From a checkpoint of a small mixture-of-experts model trained on Wikipedia.
Size: vocabulary 8192, 13.3M parameters.
Experts: 160 SwiGLU neurons an expert, 2 picks a token, a sigmoid router.
Training: a variant of Muon for the experts, 344M tokens, 5926 steps.
Below are experts of layer 3 (counted from 0) of a mixture-of-experts language model. Rows are named gate (a neuron's input weights, with its number), up (a neuron's input weights, with its number), down (a neuron's output weights, with its number) and show model dimensions 0-223. Each number is 128 + 32 x the weight over its row's rms, rounded and kept within 0 to 255. Numbers have three digits each.
Before each expert's rows: "raises" lists some tokens whose logits its average output raises strongly, later layers aside; "gets" lists some tokens that make up at least twice as much of what it gets as of all text. This comes from a sample of Wikipedia text that the model never trained on. Tokens count by the router's weight.

# expert 7
raises: "-", "|", "\""
gets: "\n", "\n\n", " (", " \"", " was", "In"
gate17:077085153090102123102089103141171096188170170186142152077177146091147157114169147108093110140084116108143136127086092110203090137075119106157107176076075114129158163087073105167142123135141166084145157152173163101154171132138138151189109112102157090079175130122211104122124114148157161171077145138161144120133142120149173160125107142099112126124076136085130095106137113114133158201122118153114139109067105129113165139165118110145184126156082127152172140139121154124080161093162202126117107094184116102154097164073124153163087127158158105096190081103131118103085049134176192116091085146145111100150104145129188181171148143141157170163103137101156135136155118103172092106146
up17:095116055136198145102125129115127127089123118142164144156139165126130101152106106137091112131160142114064191099121142118121165102085138083153144141114152141137125079201102135086104128155079107123166140115197099134136130085165119120109131143095143140138167170125138066137176084129179109184153125143133126170173123127117133146151140161115130110156135167142078107128161109141146176105133146162066113112079123118083115081149110159183122176093137117189091145145161114087145154143132192086212128130133121137140117161164090123083094169121126104049231116150108079149097122097122129185165072128145137131148114180149120072127074194123114107097091176119078146161091113022096148133179
down17:171106121150146136149128177132086129089131058134088139072188102134097071118108108151147105172188099109037187124146148098101121132074104132115094144160099148153129116159105164091158145173109108102150142170076110116125181119143156125145122088137161163183168201134120126108189152150084142191130096112113135133092104154102125151150094154116110155122138145103111070101158156107156116170129115156138143085151079129141116108160166091129121227123157169113108143132169174157113153154116114091168129078102102127198182046118100076106118172073115100031140112174152128118115170150117095186101181113079156114161133110116161143116145171101104133110118155198120141082118123092143101092129
gate18:085083117135144121082079138086136103134163069086158159151151168099136170138059144132170131161103137131144109133124179154154106123150155153121096060143144189109092110114133149148105129136189123157110155110135118131125071145073140046131148131117178129116101134077143117104088079114176109170156074124130078139156184135089144132135116052109156110111090135122134173134116103085103146073154168161145202115091085074120136129173083112116187144161158168124156126153178074107152099100120122101109097151129140178113113140069105131134147116116165116104079096135207153180175067147108079161084152231107100155096138109134081117117121110170179074102117140138163071162110089106102128107133
up18:125149114194087160111185136122088122103124165130155114130122097127132062137155137141153132151118154071107114175147163116106174173109065196096183168108155077184139155118100136105124099119133152123132071145053130151160136100125124199157138099125118130109134156220143127141150133132061068131128173144108171139137114162136120123078116145155187107117159120132133115122095137177191157068173055091171146142103150184170101150079096123138123139104084106087125084116138132117072218154118154120130144180169085157077113151142102150160111086129110132116121087087138098133129133149165129133160108082169144209126128143109186174157092135125135149160173090128102183149088169180144074162124
down18:101133108095118131058129120134065091051099125179095095178107109116141093157133182137173125127104094159116101194096121147120179128077129180077137161122153127115148157208112114107129130151126124142133093156132131122178136141154130227189170117114118152160151142179115112115166146083111107144127177118135137177174108132125152191119112160104116133105169092039165117121153084167174165155148094122061165150160128140145134136115057142195138132111144103104145066183111151143160138132053131126145149092127119170098126117111124145172044137211139116090110120156138175182112143158085129135170194105149119122140117129111099112166155135133114086120159101115060160157161151145103125154079
gate19:125126208081095174161057147108149151120095197113131103161142117084064142142152112132069166105187132176115179158124143150084129125168121110084117088113168131149152091187109113188124153152054158132090103119151151130097058145115118142107095104152137150102108143137171146153165117152089148179160162168137127106102161094175128141103102118121161146133148155140107148139152111149144170123052113100147122089113098148139141097084169177160184143160132146191144142108099105142101124108150102136170129144166151081053189177125214162095141066166089203158056142134133080097135113128142125137124204135127127135109097130118142128133188089117204111137094129120088177157135124111138124134170
up19:099116147154124127126069125119130093098138113105118142159106162077105128167080148170080182101136165170151128201114145223095088170186166115187122100109185144147090043092104109192074116076164143134104118124091149134092110153142124114113141152142152144116147122173170155100180160154095092159131129137127119075107186087230148140086075135127179150114137118128124147162147119161175139177057129122116125129095122137128125101069178120110132128100102165209145119131116084143149143121162109121172121117147076109106185104143158083139166106081164169112113128119162146174094140121153214099091189146137191169129077101100112127112168169141120080142100127157117123111140096127132135123110
down19:153122125080139101148120158128133158101122175149085101144059108088133124076126131127189108086126155135133164132083152144129091171157127065161096121177147111114129125152137121218115140119150109104135161156129096142139152164099110138157116165183124147083147084185104080144190136160141117156075146131145160151118158112142084163081066133100116162166141148168095121110155084160088162101095113084146172154124115160166183135108157135136175131114099158087157170102150138149075151132168118093154087103060131074128116141157145108165150132124111115171143125089149106164107237093152110000144135093107122124072116118147132131100131158094166108148128088089053085104151108113135124116093
gate20:133084126092155108086137117115149099175166169150121107130122131189141144132122117127145102198133082120168102147149134129163153162106093086121168138077113116158101138152138175132136091103156145136149131089132065162179139103094114130154168097164157139196091092115128118081175126094092138084145125127115126135118132098116104115117088173132159121089150117143105139112125119169061140147119116098185156132117167203172161145080105102160097048102136145125073127100180114193126135087117113127108128080135114193090130117105113117104125103147046104146142151095126122157110124167077156089145191112146124166078039127094158157152168153144059107219055083149128170157153151104123120224079
up20:164142090144118172121108131177133121112118096113169147162106096103109125152098081078148172091093150135146070115146104173146115139158155147135093146127099089124200122083068084175044133173132187165096087148052137103117104140210190137147123157101107144079190076124147104146119124166127131163166149139124168163118135137188163074123169108137186144172159160155168113118083103100171083138125110172149131128081106119139074146148116137077142159119071135164178088140100106041119135127116117108136142127100190133190143139109102152111122146155159130110137109125122115077115114108135163117078091101155132106185128110157133160093098098144193177117200145155086106165149074117178158094159
down20:108141123095132139150100126171141139091119049099148150092131101120048116134111101118079150116139171160125121171118188126153095144127133129093124178125172181074159112142154108160058118173094153179120141154164130133095125116143087111111138161117154145137157115138147108146168147116130172107221125100165172143148177135092110165087142140151152135117135142099144126166121150129166142212164103153106106117112095069182070116140146116109095180088145156108150077225122095148158171103096118091133046167101106154159118133090158115094114183124115111089067137162134126146117142139150094142148100111053205140118132149118125044127097109155187151096188151109139057119129142190158179117129
gate21:165146135118112172174112056081165095136100146121180090194134102107149088179156077101079139134095083118123161100191050140143145176135144099073138131144117144124114110161098121128130151157148111153092124072131141182132139192060141153163124164163097128072135128090159115108127137170123125090163105117118133184155094084121134083054148170139140156126174113102157122104076164134089134064053170107103098146163149132061058128085125119068150097110155114133159103119143136131140138159102135180146139151138141088177165124164134040153091160138071146092094121113202115160134201131123143192135119123141122147138126170128145152132119101127097103111103115119114182141114072145102157070167
up21:119092144138167149116142158127130115094104160122135072125052083123102190103142134180088120095124168108103133155094146140171117167150174158098140124106190077108193086143154185162122071158153133080075123167136118133162115162156134117082102134091169125141068119098093108135122145127082146115098126104127149113184122067098126101149122108118158153128067170161140142124122090139140131138118116097112173091138166140128139163137111159178109158108126102082099120126199100100120173131142096142117154104097077128099119107141067106048153169102117147120122078176104120104107000149146060107145210166120178164167133118127141122094110157109106112149142107144185091181116072127160152153149
down21:134116188103141161163131146134094158139103146111192157178145080162154152082076111082080135134114120121106192174139083156166120143113082128134122114181118089135088147177089126089110139087134150075136178072165127142179097136160191099175132115167110111104175072080116074185137160221158142165151142127144117117080077117118175116118125116081145124151177092182177097126102178154105164100156157139173136135091159122126126154150090162082142100144126128148081088135126142140156152136137144147156168152128131133106154166114109117125123160148060140177110146158163111119093047111154133180128039140196069069144116161151164136074079125113115143131096136098145135149125117079119189102145
gate22:105151142123110128211129092132133068154140156086143124090222111163197103105157138090125128108112104125189163185139168099123065093132158108134107123057133148186166142105111108178126190086146096119104144147095042080106144105089194161132190135131094149117126151104076096120145174101141148128107090142109125134118133169129131141135093121103116140091119077158110099083072099073129126110138129069107085095133065156160088133113159090133134132116146137193145121171112091095142125128093122070103127098111130211159117064178101125175181113086121111153165111144110172154127168094109102119135109176170145165103171106136135148198164194115138120127130145178143094159154134141133090092105
up22:110150171144143120144148137126132094120141145135158123089185109092140106191139104149164125146102096127129107105163186138095169084152073171146104126147102156134132094065122110169108168123107149122117058051112091131163190164106157101118082128086129129122172185188170097093174117097090085131155120103104124084209090146114154102141127132128040088090147137171111144114170114088054126144176141134099094094113069099097156173084096196121123136134132141152083085092109141097158138228108147113162120154106095080130166115118098103140140089173099139119192086150187115112137148130106061183119167152190137170173166129145138135111082131126128137133163092099131162094141104110115113100167
down22:190131108104142137144192149159195129128132096096116133162103188086117125157143129124144133142118116104124093134110156128106113157141126157170137188176118118082099128117187101158095113170067104127146119111138135118128089130092055132104054133072178145094129085172146148218067101123114168175100137098070145109144107116143129052144174167095109098227084176126121100119097095155087131131117109157137103117138154119115156208123078154109098133144153153094080168125118128080137065179134142101118059159124160118082138124139112158152094101155137044093150111151174088113129102154094111221079092132132078096126192116119110137110101094133113136150124098151099150108090118107133161110099
gate23:097188084141078101145142105145093134090174187116117110028147078163164162182143100158161097100126102124131126131101131116110048154135136146197136145140088090114147153124135136114160122096098121086132126148108129149102125129123146128109120084132171148128100177159107184054128178136125163115167194132141153085112176168093110150154098102068136095135115050151134076095089154103053152151156088132098126172126222117101185147186133137136136114100116139119150137176101166134179101195139119128123120132133118127101118124143097092124091116097138067126167136086214166127084106134150109221085102110148151139120115105148159182113144117103115107108093170089090073108176121144129163125148
up23:084105091121149163121140118139114076132110138155159129079180129153167150162155132127095113111121165094153143087113080143134107100160108119109153142114181117178100154218189142130180131106132096108116171122083133079042077138166105211156222077116139134110114161105158149152138132135101096168187101134116071098157166162108160146133126173114171164114091169123133125112154108128106174039114111150113119154113120137141117143168120145143122147112148106138121163097120181162119101101196147143156106161137065099085185138156115142101112069125118184167148102162151082150105157105143100162136078103123138134156017092113160175133123170155106059103114164113083181130131123127122075126099
down23:086191072109121114126139156095179120142120137170175140121139117132098158079171108145155199140103095151152163144086146095172170140120137154113105152102183111095183127146136176126142062116141158113113140113157126142108137072126109168118148113148094111089130116159111061119162117132135144180138176082116121093150121099121145138071128181130129182081114143128147136167151170184099083127077127177111202105171130110132106134104117096135119053051157055117106111162073099138165150165073162182117140107154072105058170127074154121093148176113116107135098132127098129126122079162111096140104141105196150152176111111121156131073195135187115164118174129104134059144130076161186160134116
gate24:127150107127092163127143109144142098101089072140074176155127121126120133154154144060159184119110099083197076138098170084129100106120186151164191169104139116159144102204080183098134101136137131138210154097100131127167100159135099092153131175101137152184123148107136150170190153099152134040173069135142174098098118113122144122128115112133133123102084150115097079133089139168130137102169207166148144125126104105099104129120082168129119151157124121103097104126107090086162148070116182119128113183164073137111130187166080155107118076144083098125136159111197151183094183134191115161113113155159109197143101092066119127106091141110106161132118106123107135127120071094105090133124
up24:149091138103201194100155128101144090134087018134153086149111123154109069153123089099119069159133102089117094100145134110128133142149166154125146157100176135135144104114105103113161109110153156096162115096057123137139165092178167105129149148096131123167180087119133120115149065079127080106217115144092142126128146051110174166127174088095120140096104089082120133145144155154127100137140138149187122173086099118101119114084141097161113128115083107096120108143145173185108146105110114161085112121166156129120088139152121138079092117160136152178101137106115151116094157069104099207129159126129150164187117179134058130154086173113054139158119164136206117098199096122169120133160
down24:126120136158127086138091152146148107133121127167100151136162080088166095078114116177166152152165173116126147104109119094096169144148171164123134100144088167147131102101116083086173115183109103109118095154100066167092109127122085166116144102109176133125116065049123093092058114136121099147138084080097170086101171154114084086132101129071100140107126141126132085177147134143090168173129124140131164105166152086149149134104142077139119111162051148170160114191124126100149171166119141108117102054188065128180091073115150157132142084135069122106147116144127122113077110146083121203174144171178152096130092120109129115153161117108070075172092154126087068085167122171115134066116
gate25:156078149105113129141135181140182120159046163149137099129102128120175142148150156165090116111080184134083116098127121123127180072148118129128143153191151173107196148077128087148168099144120118129132125115118072169149042069170152178105137179124174116152099131078110115107111153134190113169124072110154118089117132105128104117148134141152113090139187123183173108108093099154113143114058072098121110099125105131107153127088179117173132061160093141059107093096177108164107140141130145132091151209151146137073100127159109135105095088136186133093126125059117150167095107104165120087110151136105141141149093112087133138088135125136130054164118179111118168091063094166137144147064
up25:107099112139135125167089143133169109121091125165106141120114109168134141143080091161086118102166174154068147073105221150164140155121185072120159159169121133135167188110137024141170144153144142143124124153123149153181102126139135156119065139199098159122097125125140134112144077168173140132161088112099040091124146110103167116114094103094099115102131105139093133167127135131132130130093096085199149109185106159146162179105135159108096132145186138096103140149185117157183109109123139152138123130161087116063172107094168170118132140114195150121140098135090127162178099115208126143171103150152078121187114088125130129083133170124163137128129070128102038089061111121107108109113
down25:131131127107114133155091107070169134100119118119129132159089131132155111138151125138147071143177157122136139097070133169074166106120154088124121164180091093105115171116133059150107175121112150142086110121189156104134153154085067147123074118174106137049139091168084129094141168133114124103120102176128066109049117142160084112097116156128133122094080068107048184149166104145187102150081155135181144104146113137173109158106130138134106096158146126103164172205123158102126080101108124126123124147180150112140146175143148161081122171090183162149141151155092123172146129186167203104099099149196069116185119152156159144124142140101157211094125146093167084122144104149131086105107
gate26:151154129167093160124145137159092122140162141062096130143100165128120160154091126163109094113200120152168116079153132141115201128076174134135134072101130144142083139153095113197101120138192183065106090176115147161083088103140114147148140181080155080111146156115156127125119195145219151133169106095131083135104068110147199174187162150124138118144177099162114115141154146097118123145196129089185091117129119101118106085155127163141134091122132094119145144086038124153129139175112124134167153158078084155120086147154083113149111104125168191166121150102098155147123118101129147116143139102130090164125126160103125117138094097116130142081115113171040157130069101090098189072160
up26:172120156116127108119077088107126160078116133077183162171134112136139122122073145172152101094112089100150132144105150168147124203141143138081100130043166075099096114149159143139138083117129141075152088150167087167123060114085080104112170082117164148153099119126148159149169144123176084138117159178108065184120137106133098148182177154164185107164170084150175132128111110057097139132137141129209163103145119181162130121135129124127117119087119118066154123145144087129206110104190151126139097170127075131172185114176124131121092088137140143117131145137134124137129058106139172089086157133155129180110054082160135132125191194127173164151182103129117106140086126105114140118128
down26:116146112132115169170166152146094171135097147116104176114110146108118130120128080194103133121137166073122070095048082083157149135118139148100145075106145139112137097116150142167161095183109147105120055170148160069099111142094152116177168147131175105120158107123130055132120182124173140126112085116124131108100140151132188207191168082111134128128097132075144128166108101082103141122179095119146178091092122112138134114071110162200098117140109106120127160186078118149111150126184100090125134101107040122136092117103118117114167129171145112200131082146103142139079061084106169078148132119140095110092170130127118144151125101147124110145162131158053140135051134052125154070122
gate27:062154090114114102140131148141042087094137150113124161170114134131095114139090104088062132099148119143137102134115065186106124123100147150140163086079112134166114139140100080099111089086120116124169169117128113136086146126110106119144106209115108095105098107173144167136146110167134122089157158141206129121134158139175126233113077152118115170170116114107158128123129090137126152100160196109186176149151119098109128114114096096114123161147056169089146137111151133125189164118134168091124090125160079080102128086134185139161070091118127187147159173156121191117073158124153184158191089102112138131099148129127132161062151095100134083102079167109152085094097103129153089100199
up27:140115129075133187194111061160105122124146114046149133157109119070127087096093077151158072173145111094123137135176136128131149154144082099101128124106092075159087171116231080154150186132169119138138140183184113079141125085120185140156208121162135086092149127085092134099103137138169126125178133162141141079111138154113097147167085151180104179144120128141104129138123154135083173122117141106119118178155121136158176162184149146150084148098082135132140092097169084094130151155144172108109164160116122111095127180105148139119151122171112101115118180195167166046152094131121133107170124156120109105159152155132085103104167075160153112134134107111132136132149138177171036114165
down27:112145162145128054078106119111123129192145118139187127121105193149155132090097085148135138190149129129233177126162127159117142129188127177162067041104093144140107140091176104154115160195063112113123108132157119167131143132104164125136159096129137121100099142116092126112170131159182087122221110147120181138129065118095090140155120124114108162092125099078139107125083120064176136117150138130105105131111122106114139184098092112136130147109115098140127140103132136111164128118167170113107155082118087100147149131177159124121136098190101064159154129176104121095137144110137077155153132121116131156087147121146122099097243115168175097199067127113153173144117182091177118099133
gate28:158109157203153121106095110113105070102075138137196149130147084101121140081167132115099129116165139077151084140109135161095112132121129126227151130079104147146133134127090066103059126083131109119088132141076134118164148067193086133157131152183073130069126122114171121201078071139127169104128144142154101110118143122133128147159145095105086132185166123145156087128128106153144138112114189154118085167145155072091103150096185118122084085051130149079113167107135068125153091099122100129147083133202125089081174117121140127111097142141122103170108127125124100114151132119124192157142122204169106170170097140142161103147139123072107141119088144098119135099151057119154104141201
up28:095077114099118122164147089120162145158154135118104085090063144130166128126157144100126099147070114100134139127130137107135101155135088087107153197156140098147115121120049160164183094164152187124077124128090146072165061103151144129144105138206098113129101141122125090159139096073144114129204140114148143124152129102115117181126139095150093125092096139139076151096108140154136136147157074119158145075162168143144163093163085130117106123158092135146206195119102165167116139187143109139094104087065098148093070094134117130087157112060114128042194102122131145181136136130144127124130161073146199096118125124172142107164126127194063110143088074182137082136116161169133144149080
down28:086140113119134164138137170099117166170177136117079051128121131106183063113128105087202105132076092128104197166148105131120145131126121097090197095133137080137131158133156097188141131179172159121188114123157114130157072152120098150058119116151128140175119086079128143119142124121151076168091125172109154117111112085128190127085088099115156109068101133147159178135133155064110166158146112129137174116117130117156112079091121137100074135165111125155181092159087154113182179194161151124081181165103056114115159150136152115145128132194129169130104144153132133120053099112155093178140129107093107061091176074122114162137131149153129121149098100176085095150146101139067101115107
gate29:072117148118112156119090223059123132125158088150153197179114150145112134168214102150112165143134138115155098106134126154199169114106117137100146132112146186098152146118115135130098129106110159116221083131097126134138149110071175151112124084211163179115125084088169120134148123154144063134131196119104153085154108133117093153165117088102155119143160130146082116137128134089132149113165133096117149108129116162156095121084155112134069127158118091177116155133163100120081128144167150137195111149151176138115159121092197135112113177150133157116138120143147138136120140186104184160196106088146134080096090112088123148158122197117128142126203111180144065135092148043100121121074
up29:113157154124149141119155145098101161133148098188164170102159181093106129146131151076136150187173131050126133132136138105081141091092128136116097166172147102145097101116160139118093096156163178188148133094160100123127156130117090176067145143115111128162162084176169102154158096180097165115146087112155154113088159091048133166175111170102109155084145128130083133101031164151104127133106100185144111109125184162085169111141091104051104140150135099156151102140100077101117142167080127089152153132164139154131096165104141092131081197160153105169137149116120096133123027136103094178119138141141159097178111164112141177122154174154108074123078140148103091067097145166171127142142
down29:118102170178138119087075048118112133108128140144130114136122076076142120144143118127078144163144152100139141134121127122127125169131170131124125200095135135124109117100177150130144083158104186130092109152145167111113128081098080171119187110106140096088111138121159116125182130096121116131107186181167088122128177084161129216095155175117122156202093147134138101160069084162150136207131128121099126138114154147104153195128068086137101160138124131121127095134130148154139192125079130122123089118146145140132190180155098141123194131128131053115135106106205118117083186152133125247113200163154120146174137148174103080119163149171099117079107122146115134114063152159166135145123
gate30:171116113136106147088138118069106083110111092178153088174134101151183156079115110158186161123130138096154092137091150117131110162100154109131116139084095156118078134136101176127175121148127151098112136137125122150174178113080089139165145109095087122120112109165083153055169140094155062138171096130156122136147150061133148113119167162060153130087082132155109102177147166079182088133086131118181145106144143095140148140094134167109116106081153126168182100108155071136080107135135157147122138109180238087074120105131135150079106085103192106132133111165126104084133119104106120125165177112140085145129129101160130095142158098146050146131114110101129099140171170187145235181107
up30:060156082091058127127164159103129090106156112133180136134130092115191119119078161105100120146183125137159150175115140069134110148072109153136117127095071142108130103115091121129071085102103144133098113167107150122090114151088130141166140102136146155142112125112168114188150147177145170090114196153140179075099171130105172118181139130107169118106117064159078113177100159123127104086144108053090100149131143130090062132108119178145126139156116071148122109143173128151149096138122139125076070101169177159113204150137122176105174093101111051096117145089160120145193165118201124233140132122139118119102163143153108140114090067092121106125117147092108103128093091124191142143125
down30:127156120183135170125094116049088127090100154147135104192136153129186093134120156101145130131201098146128166111096177126154111182111086102121222122144105135106143117123160126178171103128087119147162107199091098167097133064121179180085133144108162131146148072103157159189182131121088166097204110153081138098116145111127166091106115158105149103132100117128070111144110128135116093112134099159162123128184144101152096159070112116170088115095071128064159092124145107138155117112157169132106098098152176133153122102073063098093141127189100170120096169132174100145097121158094146114152130108128149118121078094165114132156096107119067137153171151077110165165110083107216106116114
gate31:113135197075151171153109137233203190129090111202163153121134147109176115120167130169139133168109134105132121133141081140138113146134136097119131121086175138154109072136137108087099178081155034111173141127086081153113071155121125129086177181115150113159144154149090170093088113133170079135105143123135106073115142100119148113127102105119118177194163157116174084130113146120155179163108143071162112114165183086168138109129084124095112147102157122029123105047128141127140136171143120135162121133129112132087148091186105124127131113144123152054130122168158139129112090157162098139176139166163099185144140153142133112113142135146199093068127128112127155173113072101102101127101
up31:205101100130122126155083168094117184225194051142163123112135069167132083101096200140154096182132131122120132165118125092126110140156175144104116121151156139125049141170156112166126085091126163079100116159103086087175160136134101134185103127115118106138152097141129148160136114177169111154125123120146165148159049086122151088133112106137114120126172128174161169106112126125052135189150134069157153085072181150186080135158130193064170135093102105093130127064141167151145167187075103115114124138176141134146143162129107175097102100122152155137135110126124114157094080178150139117155144077148107152140145137119135167086105107120130140142109083115193100115164094150176131130129
down31:100139133102100159107076177133152179110146101109149155104105113138119126088192140104139127153102154133143095131145084141181154153160106139084097106141149122138099104127146140227110170150172069082132141168137151146143064110083073129067127151089142082176183147118130109152105046145136049099145088093121119139136172100140103066132071114136098149104135129152168085116115146137083129125138179099140120075108103098135103071210081169123115167116154207064140079120130124151157117148137109126165100143080165135076144058204181067122113109110090164085170095161113138118120156112131128050116168109168121181137157115119145100133139118085137162138170122112122118112135156100132111165171
gate32:181101156082105151188080140106075088087125165124204146112158117076089124189147140101117137098138182158144112109088113092099121131064157178088133073108130156158125058130141182150127099052120097107128128144083147134148155180104104103103158131078154119112135145103175184130156142152088109176104110151104161110129099120104154114116117160137188134147182157116181111142088105112157085114179144145102125148127097135101092119112152106116158130141137113128089131092091098090102098095156184155110151101160155092149107153123125172162053122179133165074117097113131191143141134150093148129210146129147075103042144139162171090109168158156183098109070110161087109074174138124165097171100
up32:118141147096127169120099143118136060171160204169127109209144131110151115192119086119105162078094131133110159183133127157154078084125136128063190131111116108159090094108109126154154095145101163087135095102151134169098110123141149133127115116132146140094195095173104162155091136127157148095102147119149107118092091096165139171123114145140159152112115122074158124116080106168178120063103123098150171129069145096165094095110071148107169181116169157123106163108037076168138159122145168151088153200191123106086175118194149155134178158101117076154163110155157103149145212133140108138179138101106109116134112115152140134125129120157055127118156039159116142160161097171135104135106
down32:134117160075138163078128089098123149124067153128099097210128113089120170123095103159164130177132174096107168174066109169157146135101073131114162067129170151106174156096146143136112085142164115120102098098151161187106136153145104117172098107114142122145127147175050101087077136069139165165139114143150094108115114179113143082147152165091141110158076061144172134204136142140122111151142142107080127153148085203098121184139158119214151126077181171116114109122142132157117123100106147113109124102131148095093153153164137158127083113197129155089162115139161200153111147146194110120117177121148102153130157117115092095186126189155157126158163123122151096133169141176141069138069
gate33:118123093153170184172120150201137130088057110135152114155198085125189146131149138128119165130114072082120111091121131158167105098134153049172094115132178135108147080096147149107142112150095116127140125169131146147108173156044140166119169120077083116117138089118122155102132167139131108107174096135167145107107130171134187161108040154134124143144109075139092097114183127145126135097145151161121098159057204132120107080146137132126153080121065158113113147137175120096144102092174154141124129097115151125121141102130129127146163111181174186121155152128156103069106133146130194089097195103133148162105085198089129095171138139151183127186126128150137182163097131094120051071130
up33:135164065081096127056125112122120188167085120136085121122124125147130070111117109125178156207131166135127159102100174068108173189078200145138141095135118103141073165100113099105143108131110112137121134154084120118117147118167090168137157180123118115109127153067102127118118071148128091105083150162166128176153090132092052103158161160134141080102126140097144128122110127108130095151145066124104140128163087107125107133073160096137135134133168118105148155106125101121125073155187096076184142129116171117047110151074139098192121095082088071121099153107168188176128150127149073181091177129116056167184136160156135117096135148081116157136095130114164138093172190124095164102124
down33:125118109155131096099135132135129142199128082162140146132150168076133096140140102141152143125101147117118121100149116155138154174085181104101174114134065155107126109112134124129133159129133132110114156109108127151090141173155098168140152196131107161112209212127123167122158086172098139159096113131127152122144161152126069106078167131119099074152162103179092120092105147114112156137191158159120178169134115136077097197099125183134075111156077135132194100129138183146141161129146110158126050099143060103094032114055103074140178113121116108103205119103194141159110071176132090151068059108103102138155089106171125153101129168119105082118138118173102122122152133115100085149121
gate34:153142140147118166160130138160125067109151146049091100134178115139162114088100073085180146107119093117089134172166128167104129181067147170190109154150109082101098141172156129176088120145114152079122089121131125116161071188150150090095165117082072114080122172097157134105138121134165119115146083199157119129140182142113137121148104136121141145180140121131188112178134111130161088113146131169141120139093138095162196169159124137116143126139136162128128126046082131102099148095072104057108133068073047140098136138138138162102148119121112117136209142112113093120119160136140104085091153185095138144114109101152107128148207114115168086201153087137082082123162117137088088130181
up34:132109116131152123099142080134106135161072099165115131141118176122123146116129160188077128144132192174143145077100095137139150206129108132060151156180133213133104133159087119092185093124119148168182092093103140155184143075163110111245133147140117102140161143192123141119099107105015132131108118129076141179164116122134146084105119129095207138098178140158067125105165135147110144118129089106078166087127097172159144121110166105149103089156117088094117155152132094151129084088112105149152097136146136106162090122134155082158117122160163103114098129093151144144100096050086138075145130100127103128138143130099129147154141102090104148123068115092105153186132190079114162110092
down34:159116091096111117152146107123166115075084157086078122190077104182087154164095164109158139156144124141114161075116144081081094105152130124128142144147157097118097113175176075137107143142084132160148068068121154127148139154152112149137138140159123096111119103086122125122125079105113156120193158126161153186130066134083118152116126098162096212178192150193176168127122127156152113142066191125143170112140129197155198121141143134101113124146144144120183123115136147177179106129128141124105194144107187117111104061123093130176138127140082099108182173115127163077142047100168113090133127144152165095191140104123099155138104104198161143140162167081116097101074137129110082110139
gate35:092137137157073073091134127109083106131097099094147104137108114193083108159130078151134085114159085117179096105147072149116100168193151148106084132195098159064109116157140084112091093119095151141148170104126158162180113145113130151120075111097100121134124107142165162113120068123142189128139168102026168102119060097131095109050085159126128175104145132162120160137127104099132117122108127102181190102083086143104130144077058110118125136172136112062165075071093085135138110148106157119156113109121138135124156121112153136147120139124160111159143157143174166178171120131098155020192126156135129193164122134107162163138109151171109114109106100142111085129150177125113117071145
up35:145083130115139129132093175145166150188123144166104105073087197095201154135042134154128139149152136185114170086122140083132170076116151129164123124112110105183142137116120110151203126173064088087142174170154111130094120139129076036108203109101053131125108128087117110101138154057094063113160130170173131143149167145127153159198145120124107170122158172087116095134150148134140140141163185165069096149165100118163141109099105118088066165104133118133142116152142194081109177146135147199161085125130089155162083097111132085122140142123132165114151144166113117117127159142168092147098137117122117082120084136114161154126138116073169182128111126091120148137133095111173104134085
down35:150109095151106115140139157139192137126193123115148114139138175115218113132145120139106116083111185144144151137148124080194124083053080149120178173112170168100167107189126138166136146136125125133206165128126127104178097156088061145126139069166154092072181147069108157078140129108077095073123084128178143118154143117162100158135093115153126091164148097113162125129125131100151077143156141138027090121171179117134192108150139097089092156175140064124194145133115142135136133083136145089144154124170131161158066132192097113128148100138170125112119155127125144118120067131130078134064134084073162109125098124090102120148098101143161158110088147142152139152077106114075119140159
gate36:110175193098073093127077183123158155133110149141094156188134081112101099153138113117109081131163201125159124104132121215126171123100069168151085118155183147074127133137168078161088131133142112149138098115133145172155137112125168172137080124145136152136146107157115132086140159142065138088129104199148089143124137174148146158111175141112095164181080082154148154115195189127102172117084128121159157090134101100121118118159148131161080154127162147124131116184189090190090125153165123135071073135080125086088113154178122103094126152081110158172102129166131185082111194149153109071112082170139152150155094121132167117095090149104123101115065127157152167166145124139170110140081
up36:125166212095130147136143141111114159103143147123056154204089106163134105156114167124110092103158222141092198116103129102130158067122136211160079185189091146104097110132130168134142135134117114113134079136194170111148092120073130178116099141170095139117172137078144122096072119178065082108090131150085116144135171099099108126148152129112098190144080139114152111081197148152081118132100091159134143130123122126108129112120124130108146125107108185128149135113167128174111083142147097171141093077112115150099128163135205122131051121129179149145103146165110127099100134162136116157084085101144112178117113070122111151147109100135170130057058047128151143109104129146129092106134
down36:132157124168165120151122138059175086136142127082122171120177117148089158177154144079131131062166138092123161093141152135127172054103106131051074147151061158127144165166103127123069142067159099145124096151193127169143156132088143140121115126101206112102127153080120122113071105150066082132051114139105142161091129143140103130081112139079108188128097123152163144145135129100142067130149056110125109145112137073103077093153104120150122163125058121127138137159162087122104163136115082106146137095092189117122107143139157120133132115064126159191129149152081164099142131138114152052155091124121115115134093096116103153137145175098197143116134158163124129095079100121187076052107